Below are experts of layer 4 (counted from 0) of a mixture-of-experts language model. Rows are named router (the router's row for the expert) and show model dimensions 336-447. Each number is 50 + 12 x the weight over its row's rms, rounded and kept within 0 to 99.
After each expert's rows: "comes before" lists some tokens at least twice as common just after its tokens as in all text. This comes from a sample of Wikipedia text that the model never trained on. Tokens count by the router's weight.

# expert 11
router:39 32 52 44 62 49 60 63 50 41 42 39 34 40 68 57 42 43 45 33 57 52 35 50 56 55 43 44 39 62 68 57 39 38 38 34 59 39 56 40 32 23 50 42 31 47 68 41 27 54 56 42 52 52 59 49 65 50 45 55 43 39 58 47 48 61 39 56 31 46 42 42 54 45 51 51 44 50 43 68 47 46 69 39 63 50 58 52 24 73 47 56 48 54 44 52 57 35 61 40 66 36 73 46 42 49 36 51 31 49 51 56
comes before: "\n", "\n\n", " =", " (", " in ", " in"

# expert 17
router:64 50 58 60 38 38 56 48 52 52 60 56 53 51 54 64 43 48 45 42 32 42 42 52 51 42 35 52 54 55 50 53 51 55 61 50 63 64 40 49 59 53 74 45 50 46 43 41 91 43 55 41 62 41 33 64 67 64 41 73 36 60 46 65 27 51 54 50 24 33 59 57 52 56 54 22 73 47 57 45 40 48 36 71 64 47 47 46 62 57 38 43 69 28 58 60 42 65 41 41 29 38 51 38 63 41 59 66 49 55 59 40
comes before: "| ", "2", "|", "1", "- ", "-"

# expert 60
router:57 44 46 40 54 45 58 34 46 62 59 43 41 61 51 50 52 37 58 67 59 37 31 35 44 35 41 49 56 48 47 53 74 41 50 54 61 56 47 54 58 58 49 67 48 56 59 50 37 58 53 58 50 60 41 71 59 40 48 48 43 61 56 51 48 43 62 52 57 58 21 53 69 60 60 17 43 40 40 40 62 37 61 57 52 37 45 51 59 22 53 46 56 45 57 82 47 52 73 47 62 42 34 57 37 50 43 40 65 35 64 37
comes before: "\n", ": ", " Apps / (Gls)", " % |", ":", " |  | C"

# expert 47
router:52 52 59 56 59 34 47 49 54 47 69 60 40 42 55 63 51 48 32 52 63 34 55 65 57 66 45 74 48 55 42 50 45 33 33 56 76 26 41 35 52 49 28 47 57 32 58 46 83 50 57 59 31 43 45 62 44 32 58 50 54 49 59 60 51 38 37 54 41 48 54 52 32 38 33 51 53 43 47 25 53 39 49 59 56 49 59 79 51 67 43 31 41 33 59 56 46 46 76 30 52 44 48 66 30 53 55 53 35 46 28 50
comes before: ".", "–", ")", ", the", " |", " | "

# expert 102
router:63 66 53 55 50 20 47 49 44 45 52 77 40 41 34 74 55 33 39 70 66 51 62 56 44 44 48 58 68 50 44 45 64 41 29 68 63 66 30 26 39 75 44 46 61 56 24 63 37 60 60 35 57 55 60 43 54 37 70 28 34 63 44 58 39 36 58 57 39 50 42 49 69 55 41 53 61 30 36 71 38 65 66 57 39 71 54 54 43 67 61 61 27 50 43 37 42 76 48 31 67 39 56 34 65 61 43 44 36 55 37 36
comes before: "\n", "\n\n", "3", "- ", "\"", "4"

# expert 82
router:56 42 53 35 39 65 43 59 64 56 57 70 58 61 69 59 39 62 44 42 55 60 59 61 57 27 63 48 52 49 48 78 58 90 49 69 14 55 57 37 73 42 55 31 57 42 42 35 33 39 43 52 52 44 44 45 58 43 43 64 51 65 69 61 34 47 46 35 34 50 71 73 49 59 60 51 65 46 56 60 47 51 55 52 47 43 43 56 53 43 44 50 49 49 38 60 61 51 41 44 37 31 37 39 51 25 42 56 44 36 63 72
comes before: "| ", "|", "- ", "-", "The", "==="

# expert 98
router:53 61 47 60 53 44 46 61 53 60 51 50 44 63 44 65 58 36 44 58 67 51 49 62 63 42 19 59 62 84 48 42 56 49 63 62 68 81 47 28 70 63 46 54 55 27 49 67 60 34 64 65 49 53 53 36 55 56 60 53 68 51 45 54 39 53 45 45 44 41 14 48 54 58 26 52 64 37 53 49 35 42 60 62 57 58 42 45 67 59 36 37 75 44 63 30 31 43 66 49 64 52 55 33 64 65 63 59 56 45 26 43
comes before: "\n", "\n\n", " The", " | — |", " In ", " This"

# expert 29
router:64 64 41 55 63 35 41 35 37 39 58 45 37 44 38 43 60 48 53 49 66 35 52 44 41 63 22 36 34 56 69 48 37 65 44 57 53 58 50 48 56 50 52 68 44 39 46 42 29 45 78 45 90 37 58 50 34 55 57 40 43 35 47 61 43 48 39 58 26 38 39 36 54 49 50 63 51 44 42 50 39 49 53 37 60 39 70 65 39 48 49 64 44 53 37 65 53 36 53 42 55 42 47 48 55 63 24 61 50 27 46 52
comes before: " | ", ".", ",", "-", " |", "–"